config = dict(
    n_layer=9,
    d_model=160,
    n_experts=16,
    experts_per_token=1,
    d_expert=256,
    d_shared_expert=0,
    activation='swiglu',
    moe_layers=[0, 1, 2, 3, 4, 5, 6, 7, 8],
    router_score='sigmoid',
    normalize_top_k=False,
    routed_scale=1.0,
    balance_loss=0.00155,
    balance_bias=True,
    router_noise=0.1,
    scale_expert_input=True,
    init_std_router=0.0239,
    lr_router=0.0008,
    n_head=2,
    n_kv_head=2,
    head_dim=64,
    vocab_size=7829,
    norm='rmsnorm',
    norm_place='pre',
    norm_eps=1e-05,
    positions='rope',
    rope_base=10000.0,
    rope_fraction=1.0,
    qk_norm=False,
    attn_scale=0.125,
    tie_embeddings=False,
    parallel_block=False,
    extras=['capped logits'],
    init='uniform',
    init_std_qkv=0.0276,
    init_std_o=0.00726,
    init_std_up=0.0276,
    init_std_down=0.00514,
    optimizer='soap_variant',
    lr=0.00466,
    beta1=0.95,
    beta2=0.95,
    weight_decay=0.032,
    lr_head=0.0103,
    warmup_steps=200,
    schedule='cos',
    final_lr_fraction=0.03,
    batch_tokens=65536,
    seq_len=1024,
    doc_mask=True,
    train_tokens=450600000,
    steps=6876,
    dataset='wikipedia_en',
)
Below are experts of layer 2 (counted from 0) of a mixture-of-experts language model. Rows are named router (the router's row for the expert), gate (a neuron's input weights, with its number), up (a neuron's input weights, with its number), down (a neuron's output weights, with its number) and show model dimensions 0-159. Each number is 128 + 32 x the weight over its row's rms, rounded and kept within 0 to 255. Numbers have three digits each.
Before each expert's rows: "raises" lists some tokens whose logits its average output raises strongly, later layers aside. This comes from a sample of Wikipedia text that the model never trained on.

# expert 7
raises: ",", ".", " and", " of", " (", " in"
router:094112156074120080115130126115165106067132129168106117149110134113100162151128060114173088133136149105136111194102175134103114105134104148205092126110218151123144161150144076127149203114153128148154062126164153092166048097136039088136146110082141131134099103113094136177117141127139153139122114142119120123144166202112123139121108130115112096171109094101111138110158160125109087172141139118126181131099193171101145127161155135145108081197156111087127116096106108119114014144096127
gate0:083099159091112130171155137142122113145119116077112183088100191139100136138158115125124156114195106165113121115177117096136119155132127102078152203128107094123122167204161085106085150104147176171071158176079141154127187092144131135136169084178122169173189127123128084110107083143088142112077128136115167113176137121108159191121104116090092105123114079149167094182113127143139137172121117191120137096109106121156154164145102151120151109111162109142163160143182112166152051110035127
up0:177103103150170103111158093066050164125146143051174083140149122151116106099082101040168199105123139125122088084137120100051098129128156094118110047132111067107162145108104118113129135150161111159161158140143161077142156094104120159177124088136117126101136144116105136109157119135123133168186105144161139089116093119206130090103082062131099121089172164165125196165154099140112091128148147151133127101133127119126130122134105178131114164144095080118149105077186149131129162173072136
down0:096139157150173151168166132095105168089138154121179122141027166179174181130132142081102121092122072079098115159078106171109134139144103165043221138135132127123157179153062128144099143115114124112117113152127121073125106155132141138153145167145142168182101134147132129152101086126125113075114145147116118074103072088142164173168052127178158119078142163129117106097108145160127172154155139108104149098117095132195102088117153107087113112096121121144123074148118188131097128149085174
gate1:116131143139125143160161172109129086112170125108121124218167141145116171100149116154147152113153156121070119108142123071094081112110173082116131154142178142130134017212168157121099117076082116160120124126135140145150109096073086129138119139110129126095140100091125143131181140126162129058140146100137164138062126136154150144158169151035153168197109164124142146099107108153168156083168138162130152132193174173106161134124169096125083132153111158148094141083115097173117105166177087
up1:088158202069066078143145061116093089151139098123136154109169094145099088111089089175123100130158192109131135089186127133117093125114152128139200105140126096084147139102095143103129161105122160128089113136106165134142160171104120064095170180119140097106124134071129101082070111098126078069063114087134109131137089149153195189149158113126125128112108114130105129109135083096096128108084121130164094143212131145106118134134117089128116139080090084066147143158192122103104115195108125
down1:140117206135189117131149184125084106093153156171096081108148086175127126118125098065124085111171208100121162131113087157128114098127128098100206156096138141111156055136157158165141142094133149112145116129092175166097084091086088139149112122103127135104116071125080117107174131120188184101132163098162112172173191089162161127112139176061081202130113135120110094086123099115084133116133182130135103148154121143119111153166180138163099118160116146142095111149129125144145102208145109

# expert 13
raises: "\n", " ", " by", "===", ",", " –"
router:142168182092074088067128119053146108158135141113141121128104124141128102171054138140117142118128153126098163119129140143113170138161155161121143033119147132160078155122173185118142147125162183105091141159123116178121173135112131084136232109159136043135101110099131137143138157107164154108158138170095179106106148131072178065137189147141139106215107133060110129095214145124129123111117155159143110141143159141119132144077106127125107153203088129110109103091154107117128126105141130
gate3:131063146083144169137177152159092242091151150127087140095117162092126111143134116122102174159126152148129108125069175131132110080173097151206159113104180141125122170090077135078094134129162066160175093178130151136166109121103121132153124160161151135069101158122109117121169111139167148122208154143113114116140126161124071118082122076180118157122133159157099158111122222099124104114165121094130197111150146101093161152126118146119123121191104170110139180111139125175117146116173138
up3:127125144122160152125094137123124191110163094174066168151101177091100107172142101120171103179136135164136103151089150156112149125131116160154122142138177110074119110116089112127125083220140076123159098179119124154149096140121138096162146192127170143132102141078148152162147096169150128161168201132100136120119116119115117176091121056198125152112082156122099133149139192103131183167165058142131141141122076106063138152141118097098152108173145140124118160061149116184089170080155066
down3:097140150139154161073151063137087145075185124091074198153139169149174090092119122139157121175125176145113113161112115130138123180111167134137141166116101170149153124102123109099116127105129142084154149172131148069117075166113145162135191134110184117101152158105108116084160084160084168149136181116101121129110135128152151147087161050205113072119082151116028139152099142144127220136151114112112140148129111102127087163175129163118170087146086135125146136110155084116122077125180106
gate4:115138082177143109154147173123137129175136135077124153138152100109182088149137134108139168081124186104112115130182149109128094121129126109191139102110143184136125105070123115108155119077111097157138163155185197142059128076119099165186124154076144118098126126163122188115151152151102133152159114097150090080047170059134107198118110104104146140136086083134094147120101107106127137135123147112126156190149088094161060156055158063170121169076068136083117104116130139134114140137124161
up4:118123132123111149123116134141103112153150187164097039080223157153169131108145111188132195153170157136116073085097108118168100123162086105152131146124160147183140102148131132127152174077170096105129179117187151167144156100128097148168079151096127117099120149129115154077170099100162082128152068049105175128151128078091135153087121088084147108113133125099145138196079144098090098098120125115158092164119155121135110153110155128118128091078103146093151106163110185073067137123100154
down4:140145115185094175107116150111109090131175144128119068089156187145180085134176078146105175098142151161122108101076157141174113162116124112169106120116106185126108104110124200163124122137158123132147086056150121106121150168142140126131090187122135145108121114140131168115123126053127138126108084080090069102138126126107157087189135153143081088087136149129138108222126118115087148096086112165172115168145123122048149129197149159079102054120142164120130171123132160091072163112165120

# expert 12
raises: ",", "-", ".", " and", " of", " in"
router:091147157166066071106118152109147167144146138137112055147118124121181097132099105129112191104124143132121116145129108148105177092150143137128125158150151130107103160117174116141152075114139081119172063026101154072115073097164080107147138131086128073151117104071104098138139127111121164104114089130164131137155136141166108123124114085090131106122133141088172229080134099101161099128163149124128200128170187131112172124117179091144127138119213119059094135109092157086112103178117158
gate1:151158174097094128125159163184174139129215158143150131093100103096077132147172066141122060134124116178109148200101140125134150195100140118125136109123092104107156117131148163178111159072124122086132078090127123120141063159152139158125143131093061116155137100118127113147156141125191188143163135175172141122094080100056144155149138095139112127111101182084136126158139117145131092150135087143139157141124138112126209112119167136168143159125138013087135110098067148117142173151109094
up1:127158101163179135145127162175086122195183138171126081164143125090098108125169173125189154109078144158094173119142168113083119132149163128104130118100086128077142090170086182085180150142125094104158159129146081122099156098093099158127096136137158068096139069103116118107117090092160081128137099069110170120061107117039050123145142111104113119104140110158115092168115145111167131118085116143127139117134130115164143187111124141151180110115151053168099185103120091164181128100097098
down1:124104225087126088123176117148178077157154080175151131082147168102080132144087099145170117110143091127135119131089101087111160164124154225148163143130136150176134068150161185158131074128111125144075117117058089133127118137095177146098133139144129096137111156108146113079120091132149116092102122104125121049127110108189090103168115134102121085089179115156115088112102110079113111162090154186141111140149087149112117137169115120083179182166175130078123126169153140078135132077145153
gate2:091086133061150088091055127128142099068086167152132134095173130187109159113086095092181132128161167073138119111089156122155097137176162130098150065131110084134162145095136129096181159124124061017146128105140148164106141120118134159124111159081110133119070097085173154146103123152084133037093133138180092170109132122091139152154139115090085128113117152087090149134160118125147125163107184141169122134090159118153148119118157086089117156090085146143132112107118066121078120086098119
up2:122137133128122198139088097122054108094089130210092112216117091190175059110167094171093101080152159122080134156178088151117144137152154168184123157111127155164124126113105110189093148110112103121128170159135090130103144137076163080100136152156118168100068133106124124105146124091165085158179129154127145150130120085094083135125102124187127158175110086132138137134132132133126101133132113103090130132125113144163138115121186021104130107127122131138161113087053126142191123071129091
down2:171091138151100133099103080133137091117132092155164041197095116121120086082086106141186120135168137136124156122119122153131122158210119152120086099086088121107149171136093063123124106109148136106144068095160224164099195076155151163104132113143134150130075161069090120140075183141151091158153107134182038173101099066129101118108108101111125143154139129188090130125168106131148093152125112144094118089123157118151152140119151121083129143150128115178070110119114086140078133134139145

# expert 8
raises: "-", "===", "\""
router:095151208168098108098241132138137085131166112133140127130140156104128109145152129105127139117100205122105126119100151104141128114137099137105123154133189118091168146115105169115165126146121156124112157162124124126093146086130045098146181117105148067165146123124074152098154151102231162095149126130112202174095165130182118103117154161120095161128193091184167135117178159133119112171105123131145163059129135111102123125141181125117062167119081091147175144104110092144131075164158124
gate3:126145063138070103156083155123170101093115163127103102125089201132093077150108162143187148161136145142143069137144146075092046170153157150140120129131123095100071166070098144126120142134131069163168157165140114124155158174076112154100094140113089143129136114093148119132198117164150167149202130133117157123156096149165157112131167118117133156151159139126184130115186102098181151168164204106171118188153046149106128159114143111157101152155130133160177071143102132146097140115092148
up3:110176180109169163128206137158124097182096123106110165161168085104167093140202084143096118114120110093107135154111140083147170079180124121106145152140125159092170139050119160137142097092118106124079080109160111126156109118141148101133141160089158141129142169116128144131130050120067129132077169108133146168112136113088081151106137133119193153165159044063068116127098141121147123127087077122141102094151085129091181109118146107119155079080141151140109138088148127172150076108197090
down3:186176140135167149130177149088137102120034127128112148195155132120081110153130142122154090105132183043102115155134146153128163134120133125122153130107202050179194116050144161142201133169149179158121102116090154157151111072102124122147117128133158122113127075096100096118141129161140137104080147149127140169157117096073070087134076139146187121183109112139124128121143152080199140102144123118104168179150137134163144113143109119131215119158107138119121135144133171119161100128185109
gate4:068086092139142172078159197156140148075144074138137081126134162119113165139137136106170153162106195130088133064087105124148173104135136178129198112099119149140154145070132150142140151128116066144083128135099139132125125091167112115109176202130174125108139124141071125153121165090122104094186121159170082080108168119064118136095121160117093116130131190130106124125101121118196129154161133120084104092120139185092195051160065144109092135118112159147085145123125129108110076082163129
up4:215184135133150153132110113148111115141101090123078123178098124140152119146150130126089101125098075136112102126118108115091116160138148108149124146133112122102116116130097082155112132123174158142127120095135065114113144176160184126113131155078094154170116195146198165138136070161093043157085132146074161134125114102132142095086156171185175107169160078143114156156184135087061150137052086137107170108196129122131152120130172129112178093135120100084126090103177078162166163147063139
down4:065154132145142146146142159155220098105103094212153092115171186106162153188143163153167140116139146054090163106135155119133138132181098108149131158083121102128156175119132135095171117139076088151118127213130200111115088154115094175142126171151173139083191108149089118146135133169062133145165132128145127088075130144145111140150158070147159111118167162164140152186156139110161117135152098105075141126114162177128178118181129130122127191129163134094121140160178152144094138120090136

# expert 6
raises: ".", ",", "-", "s", " and", " ("
router:088210106157114106103146106124137118151144135126134112149112210107106158199123096124146180065130149110126118155124154119088110129123180132098071078157149174082098167177146126080148144099128169150125153121167095101081131146117141109104112086149143106187134124125138153153054165098091113141186105083106169141133171166121136140081197126130148153101206127135160117113165154101136142132085231158059146133132102141143152193141159107086115159152080062154129136123109147120085125166155121
gate1:149119145166113114150144120131154146131126131194156064148163139168109121120159108183159111122149103124129090139159094152125124194111105141101110102123125157146108193126108151113107203070060166104158174120109155124176139169101122079069080105095124119157134120160118121116062158140125120124077158106127162135194112093142103184073139143138048046140082135113121093067180182117133107082098116118168147078128168095166090117132141162115149144098163116100166114133105189075124154192107125
up1:154138106119164118125145143126102078138115180094140168121144165120187111135126160108150150103103129161118187091135165085163138053149184114204107158098134132117129061223079145141154067155123107161101046109089144135108151142162109188127135157102139155125129108084130136126109132132141121067136139125157121100051115137160163117139125172144162164145085139068125126118064086123110100160188110154091112105177133156077104124197123099207084147158097134108124150075109111139109096091114102
down1:184091148128105154162107130108127132128145088120089162155134152124106077087117211180078075089178104147139136104162143126095189079201097119110174107169130111135146178155126086169114174104147057097127119126142127158176136164138174143081133129138100146097113183154126053153128153145129097124165120052114125121131106146112094108116129094200148123112091130142107133071137151128072112150070192102150141097115148061119094113092149137174168170162173160118112114099090074155136097168137156
gate2:128116141098131155129148110056147116204126077130148105093137121089140081190091156125158141077106141110123192091118122153182140151141128090110192168139194125124117110132102122155155149102196117119114126113154152163084144149064118137079122120157155145081104186131090120116194155129144159158078111115130101125066163120098081113151103100097189089109106200144061100066128156097100110151138069131106119120112123141128106144064094119085180090210089130162118135123103144118142131177116168
up2:093167085207089125126119084122206105127097110112133134079154094170115160169071102116127147062109125091128155103153115091066172140128057126156114104187135126093143160137129143117118150115176118130147154079122099090148139130176147116124133160120149113117118197107163114100167151049043092162173137076128133126183172168107090142131173123151109144170123165120125100128103134139134137137143125149113133132156211135224088117137148104065131115156071118126143118138169150107148091069131094
down2:164107147149153148063156099187148125134118109094131096159096172121105161080164129123133149171225132102212157131107125103068151130122175149143125123132083152151083147113139158115089087110167147159177186081112106150158118125161066162127119171135146136150144078118130097101078121155162141164195105113100151158155158109201115110120137157100175138177108097146108202089093096150123165122142120172139109103196090103158164151127117157122165195131190128150143162162123173091147090114104128

# expert 5
raises: "-", "s", ".", ","
router:065128143120130074132133142117144124175137124127146071147039177106174139151130073131150150108148135142125119103147109106108171122169148124124109084122140189184093144211160180106157176132127110136129140108110194097126107142091107124113147105155139120149098035144091169190113133090170159126161128163122173118128143193161112155134057119156131174138159126109124116082125102070168086134086182083083178127115177110065156096147131103114152075090188056142116106133144129141125124104120106
gate1:089124158113129107163082125114104075133121109136193129119136109133159120175143152072118104188132098175149155127116141177091110142144128152155142072140152108136188113133112085174134173079148146105046110065160148129108073152167140110111115095128198113121132110152145163123169152149097121089086141171124132104128108123091155122124099148143087014187121123147119064134058098153143098132124128059137178089152113095134101124098096180106066118140052121074126122173101096121116101119179126
up1:131132079126092093164049148119107111106156146149161070080139134085119114099047093136162127100124097093168154148078181157090140147137047149152111071138137078118081106149203088145127102192138135090110081119100103123107148089106120127101134087113122102167123156069128191162107101142117109124125158071112111083144144144131132184163140089091153152132120151134098118091096102112132143128134130078097104137226123171127129153103182103142079083076098150128146151073085156168123092163135112
down1:144147113152080120177169108116141160165104126099120113128179091117108153104090184106152101146188097161131151114103112080116110109110143058181088097106074109211164166052160133112170162103136129158167165194128155136096097082145130068119182146091203121149119069117099143147131079126160143124108119131121074107150103091087100128164112153079156070120153121113154134075105135120120151136144081097071149146129130109119121131092169213110094082117104145137182115135090086165127088127100104
gate2:118141080100101166070146111171136120135145141128142112124096176155177113130157155138143121125115120131177196116099133114071120124184093103122117165151083165145157123175152129138157084128122133118177126186131196102168128142186165136139177112138130092118145102135131115127114085109085130107144089138072164140127157071193227142180134060169092158124180113103129035131076138133145127145175125175115109139182120170132158145119120143189181132120181195080141162112149177116129107096132146
up2:152134145125128141158171137081081121142125096061073154155119086172105158108098085073110102106120083142098115121113099118081116177075221108141102142155210149088097120108165155107116176104106149152129103142082185110149116133113119099103072138063107113139139087139102107182134189125149101097137127075144152094108077137107117163118109189057140108155129132226138117096108125084132098120115122091136157092133090191116124079122080130106099134126126145096119112082174144151081181146103153
down2:090110124121121141124176138138167087183147097076094178117126179160121115082087052136190153136088154130086100119148121066208138151051149129094121190104227133167135126119192136124178110118096133062168072136127131118098135093155149086109106103093100121125149112069134140117114174165109115088095122124147085114097120139121126149146130148102132125124151143140158098117133145087179127091120115166140131144143090182189086081143068088070100116122162108174153113064119129115105141102158104

# expert 9
raises: ".", " and", ",", "-", "s", " the"
router:125159138186095193097143101058163165157183117162125157134088133104144114126103138107119115139127133158102151123161135116100184096083130115130160071095119168069170151162085166016159075173089103133065160135162134136142130129107136123089142137149101124099178107137088105149033194137120117107144132097070075139113202131143151090076110155152137081138130075096121140096155160119129135129093148149130076129115140072080118149106090178123094118105115126115075124116143073145165142127104143
gate16:162208140099106168172146108118225102063129087131129091095153218154081167130112172129130132176063109149148084137146150148132132056090083107145110152167124131085147094076105170094090122133104134122155103162115113182152111164117155134121128106137118148094187129124151082139051144138127142125091126065184063174191118126146117081126115066160133144161091118089127119112089181128122169115114136112154124161101146152123126089181102113120133172136170155142112141082119109129101085135095112
up16:104133117144136125123121158073097138157076159115127079090104169110165108141157084115093082049108131068065129163115032172117107133176163116097098091168117134159085090131150137157114150156110136113137112134128111113089099157139132207110169097097179059152136102094165098096190148145156213079160119159152110147124117128098139126176137160097105164139163159168111154134152147133125189110063127152148154093086107128187133154116175114124161113104124086128169072134154167097107086124132088
down16:197112121141132161142117064098155102097123119173148102146130134114142140059119110147115104142113118158148076094185143097104102138136139179132073165121167147067115133161134145087118077099110181108149100117124159144135085113164107132083093072141093145068141183151094101153080126130115118102157165132094094078122150090074033115131110119178097134116157132115187142163157123086193147131162131180062185139094124156087184053158132127101076145097111128177078096123144153110153103118129149
gate17:086145135155103120145123108151144105180098097118151113113095105133156125119133125117168116127103131118142127148149190123130180124160162166113112130079153199119057111075069135164152132094083104134131124128076113157108070177108158149135141117086141142046126130133094160124101127149104088114166133132103121131118078122089171183143105129167118147119135181132141107109087067188118099185201114173145103180112134161188173099167094094141099201103100149104074139205097063142085155132189115
up17:128124154104168149118114155111106135088161049142113176171185147125111150107089129093157151111094160140143124095037100128146093116029128078079149133174120097133109107176207106121130150133163102134113117112086143119126072154147102141155098168130082105170138141146128089180139135109138191161082096124149091160153118137122129082117166114124158103130142119129172136102190167101110095115089101062084204124179113091123163109114138122132088082165061110170140097091120143107115088179080123
down17:134130092151125143144174108185081072110161144182092162095119106125166125145131133130179119092098103127138145144108175114063137063103109095115146153181137080172100185137130115133065112138113094165123136161134098085108082154084129146129143128151137100112091116078161114132155089114150144150141116157148107067052126157099128134135153130113138143233097164116108087127170189099132101151179055033070158133115139108132110123158138119181087129194081113122108132179140091144157108096145098

# expert 11
raises: ".", ",", "\n", ")", "-", " ("
router:108116154084142105098134132120141085103119143128124087163130162161111105164169132147134094114115104129156138153101179079099114088147109134170055106109133178133152151143102117143162158132124118106110165150158165079175074124066133095135164137170188115148107072104115195159128087094174183128101090062118147113184144149081157145146093042176140148141161132104110100095150157084230098152137106095094185158128183121121086137096178094088140124112139119067150125064108098140095138153104120
gate15:184116145107143118163135141109176157130098095095128128226202103166166081142096110099152108143170144124095128091142154151144135147165175201115145122144148117160135130099180192113123104127134060126192126096166128151131122059096061105171116105113106152097126122121164148108197114076106161121144099115149127174141115177110136135145133098106142140133151121086121135103161142174127100127137106196199170165140132122155158136152219115175180140064192155096111096121112148178125103099122104
up15:155153175161122179140045139161085080178150149156156133113145132093113094092076114113141119169112181153110114107137220123160112159128152099126145183164101154163133161113160136115096166159124137142144150124132118077187162125130143169134126162130145158079134098112110122145116108132123096128132126201106147123104090191076144100078161154104142174184087124098128150116072062090142168075113205117078087079088110085149113083090053147139070101103123146137093106139109100091145147134155110
down15:110136159180151077174141128115134171148128088091141168172160169161101006164159158133160126077109106138145123119099159131132172073131079151156135200120119107107104095167140110121135119170178122137117149132095127148097105106117121098169133060145088140201132170087134144154120164171159104111136162051146085137161099113151142083111109102110088092101092105132159107144119139120138096140142124126184129153092109083141128132156126112134196192036104157130142086079110055102128096129109143
gate16:102150124132096146170087118120164149109135082143104116112168127101088122155151101165171151195110164120163119151116150130183154169127126091105126110114107104066076103138088086119170133162182115173101145155159197077094192171100066090142123119158161130085119081134091114177104142114108100120121170143084157128118166081167183152159152099110120126121097111118130137144140129143130127128115086123127170158169156079129101140150171160175120106098099068055127115064148086050153115114023126
up16:046156072102172124180096112100082141154118140164088201159076154096153135141070130162132145086105130140127108143151116188101127111113130135088106121106205108083133120126137099177085121118159118141114146116134147167141125134150158063127138181118124128170079102088125102123134068101116046128138157165160128099181138166136139145089155128091110070102155099133146135130162157149122146143067133168095126186104123040152159095153160094171142168139136125083103165130153087149131056138055143
down16:124103064174151146116107154102136141104128087121044149155095204124102098149123125136127130184143119115162080140153122151118105092101153138107144098107188101116131090162098128129143089058057105122161116118110103112115155101089179113113074160128123107124181136099079143209151110152162105099094149096139141148126205105187153082137129145111125179076151088205175149128166112092130155146091152160124133146126098125098085162133127148151126109126106070172144127044109160142096162045149124

# expert 15
raises: "-", ",", "s", ".", "ing", " of"
router:094128183148071178093138151173156126127106073180126066183103114150147082135169156098139136139150125105187150130119127095141150127164145189125132112150174123173165157137111173133135187106091130109119092096169127143156111100110117074143142102162128085124103064066099143170115104128122081102167126088122159186103099124160167129130137107158101164140161138093194118094097105083159095106102109136161148126122122168101151145146129085090094079108135122181148091150008101089156053098113135
gate3:118131111168117094161143130066191165202115140123079117162144124133152114134162151099106204066099103121113160128187080110119127118098076131138082119114126148125171091151182155080037119143143175162103195146122164131127085087081081134132124091117098189107120149102157143084162126117152127099159121176149114141173113202159152164177103195127149075082115229186109156119136153135125184127111099120151140132140108096136150096130112149155111108162136120108117135145079106141112100126165132
up3:137197129126154128093108108136147123150148131129125132126117106141110099130096155182139092123184120115077116130136152088090157125157170149069199140084141115154141143101106126211168088092148116101071101105144143156158131167203113051108130138168104161153134097189131104180091116120115132108082141087127162166093117069144140146123174121081114137139095013134118140111091108064097135145151145184150059171129122136134149115222097127131167114153151133153100099081082124137103161107118148
down3:097064060148078148168173073162158120120115122139194155153085084141198142098106128105134145105194145120137138135105199148172147153118166099124120143132062140119155201103093139063104163097114124132136096114191135108153153137109185164121135163090114120099135108061127080094101132141048095139185131090105109175134172088158081133126121105143096127126153110130199138127063104132140136132122075175123134145118097067119118118133105104126094163146197145095111159116144174097129141165139153
gate4:114121191175125121132105143102167133095109089149111100181129149106105159207138130135091126140108107107102167102080078053067153118092102146155165112135140099127168154182126123143137162149083154111132111119062105122140093123137124109149146120127118122171169091115155110151149153166116104100150106185107140160067141045142134160111111154118047124118100118094169140126157131116022109083131156167166110110108163090120167129155107130061149092130135192144155167140059088201097099090146113
up4:123129174161132110088102122150167129081134094166154127164105153084121159196157105139099115136100121129072148091066085091114147139099126148113165104130123105132198153180103118137103153140056129161149077106083052117122080124110124081113136124153104142117148126119139115186128159154101111083151141195085128168073129050151122155176124177129060096119098130093156121117170112122038145092152136134160091087098156061147133152179133156091156106146136151116184154128100101200148127099168138
down4:139176136168124105186048134072022103142107099154096067136123142142073140121122169096149137135145143105180086174130123097132065127112105091129089109114154079143147119145119188133152185173132111136184141101099109138181106136100175159123126133125085070149167130148168176110134119124143093120122085131165125139116161127145159155101140112121126155116115066169146155127130077088131120048075165110146130141099143194154079099117107089104143160096107073145118092160118136176135197155118068

# expert 1
raises: " and", ",", ".", "-", " in"
router:106149101186095109158163121107156143100167152154086117152127098194172142124093124078165103130179096112065156110115146093079123041100087097104114111109130175060132157150172064094131113113083106132129141132128101109137137118077071104088163114080210117147151169081078067128111126099128156110132151142096105098163125127161141084149180121129094119066097135170156179102162175160142117144149180107119125154115118082139177151086149142100074156162153141100145075134117133115083115184102155
gate3:137135120125142133077181159149164120075152099149122151130154100143136121135151161152092122118107178129104139134136139092171177144111117156083038111108108155138126091099112142086116073127049123078076054116129205091149183112151139069168120126184112150064116097135149117233132138113082120107127133120129180109147138152127107159115164132085127115099126112099068125119123139160090113110096056092124131101109126085106138145115114214090185117112115177194121135097135091107144105094087160
up3:119123120182138078121164134163208117063117100153105121107158115154175102125115146137093138142096170141151118125136122111189145144125119144116077088080083149158140151089145159074134078118058133100119084106103206103115200114160125096175167116131124113062086095142127112162113121130092106157127146126121160118139166137041090165107132188102139140061109122085118132157174140181098111136105035076117148143124112094144154134121083179121179145133091147156122141157170082134167131066104116
down3:095157112151169141181121112104114090102189102200182151098142159128178144108155167122126119154104129101158162131165130158155153150141115130093114099164121111164127098064136085163087142095121158084094062184137181087096202109095093044128134137138072150082097119188121158189148094142122184135054166078123126109157132095097110126117141125044082130157092122157102118183107094155092145162084122131114169142136113087148152129125137154133105161114155108145121133109151086156109151121195160
gate4:089026194124114088130137096125096142189165151121099154164135124085137215197093111149114108177109111140084119160113132118160139145133153110132198102176173139108121096185123109146126176134159156137138098161193153168127164127107185134121092089101145153087143123117142106164128104137104151118183112126076134086123102150136080122074077163128158140143160120139101144134142109056155078096126151184136093178135118093126121169165097156099108084169122172126126152102151143089139201175116084
up4:094107151090149121097149089124102109159136128134176104121110142108129202162116144123154119158051107084130087159143148150149083160129105135193170138186120133063141142161162132202114189160181141116127099111205175130145169124126181146144108101122101121108072090122116110101093148113083108164120161087116126108132138113113109103159104152120124124165106050115089206151138147077183076122127091159093121054157112083173070184125117131097115081140063140095147133114124166087111149102148133
down4:100105175157153126095102135138173127146143059112104090083085095120170133163168163068079152123122131202189146169160154128153035182106126146181102147173158131085131134128095136160103154108152133101110094200145123194155166138102132164147103165065118110135105143093135121119163129170070158174125124078116088144196109140100147115122188119096130127118137153101120181123125115116118102085130130069094100108116141146113171132168087168084106100103107166120168154120112092106096143048170134

# expert 0
raises: ",", " and", ".", " (", "-", " is"
router:134156160101132075124139112085169072116193132127137101161103120154192148184112076158152131106100145130141155090170168115105157093151189165125138079135158159106147193133152178076143161125107143125096134120154123093125122068091096121200154116153155146163133086126148146134082135134170172208083156154148089121148139110104173085166152152135132116130119133155114107135107134046189089197128158125119157156138098090085185123151072117054148077117111098122165071082148134154102150118133107
gate1:151127129119098173102125114138170104156115117161089119108084161115137057157152077087112158114071131096143148161093108126145126097168117079134149183085137155157123125201089088168074166130157171135116114082208169158111164098113047137102146163106192154099129118112136132129107118066147098078112076159153094149127124145201092150110205162068118110196105140095110131152115129101119124101176149119122127142144139126085160134108127152156139130125071164125181134121118188098108049133095112
up1:141125152148112111153158113195091079089130072158162182110109080152096194141137110091163136143151101110096119085136174101096148144098113144139117144170113097143144082077140163147173139094137090102123109142081127104158122135140176107099105093160057120242148104137102143123119137140155152212101134135151221146121143126091133148179119135124131116118112110114127124033112104161166170146081163152094073155077151087130135154187208088131124167136140121097114128156122130143128113078120102
down1:090218164146154142095161071134147139126156133098137126163092146155103157105100164074117100135147157140161107122108119141147140142087191161119065019097170114148132148169138147158177102095147159191105086208109112145112079114141176112057125094125101102121118136093105170074112098127118174107109109186170157110164131064178153108173146121136122157066150166122133145134138093127144129128137095090103111087172138141165136135145121123083108097120181094094180129125106077142165083121086144
gate2:167150168082118133133138118171139147064110186167071153074118164168116115145086122087136118112133125084064108138173171126117133076155135066143180110187112091135119151066054119153112133161159122108068105153138090117145161143077107134121137169188098151126132139102101124114134168164184127081135146187140201157051151146137100084095169111152070133160108154136133094132119125122086146089096115061131054132157128093164098149111122121104082101111095114140142123151104083110085168120169135
up2:157144113119111114172151110154131131136175139105118139123117194208152093116123080122123173063141095140173114125160135128153104081060115112129121073152157108090146146113133152145086118113130086147093097093088096165196082155110145103141143181126131134137160054109054119164151183108132077105118108114173135092126124162154101144148174172125109127088085151186124073130101135125183145124141143133143177142150126119053153150113121178151086108068080144185115137123135159053042100114151112
down2:157047060141153107132097133175185143204151124140145111140153133111148116126148123146090131144118118117136120163133089101119111099109042160143170081097149246135139155195105138126083103160156130170144141091079152139162126105112090111137183127111096147074149064123169148149162123097132076153208101067119110150137105143140168141096150150160182159089133174094090118126076134120110176127149162128177152122156145096106085145114115164111120165135139153138097167116077158113153107118068140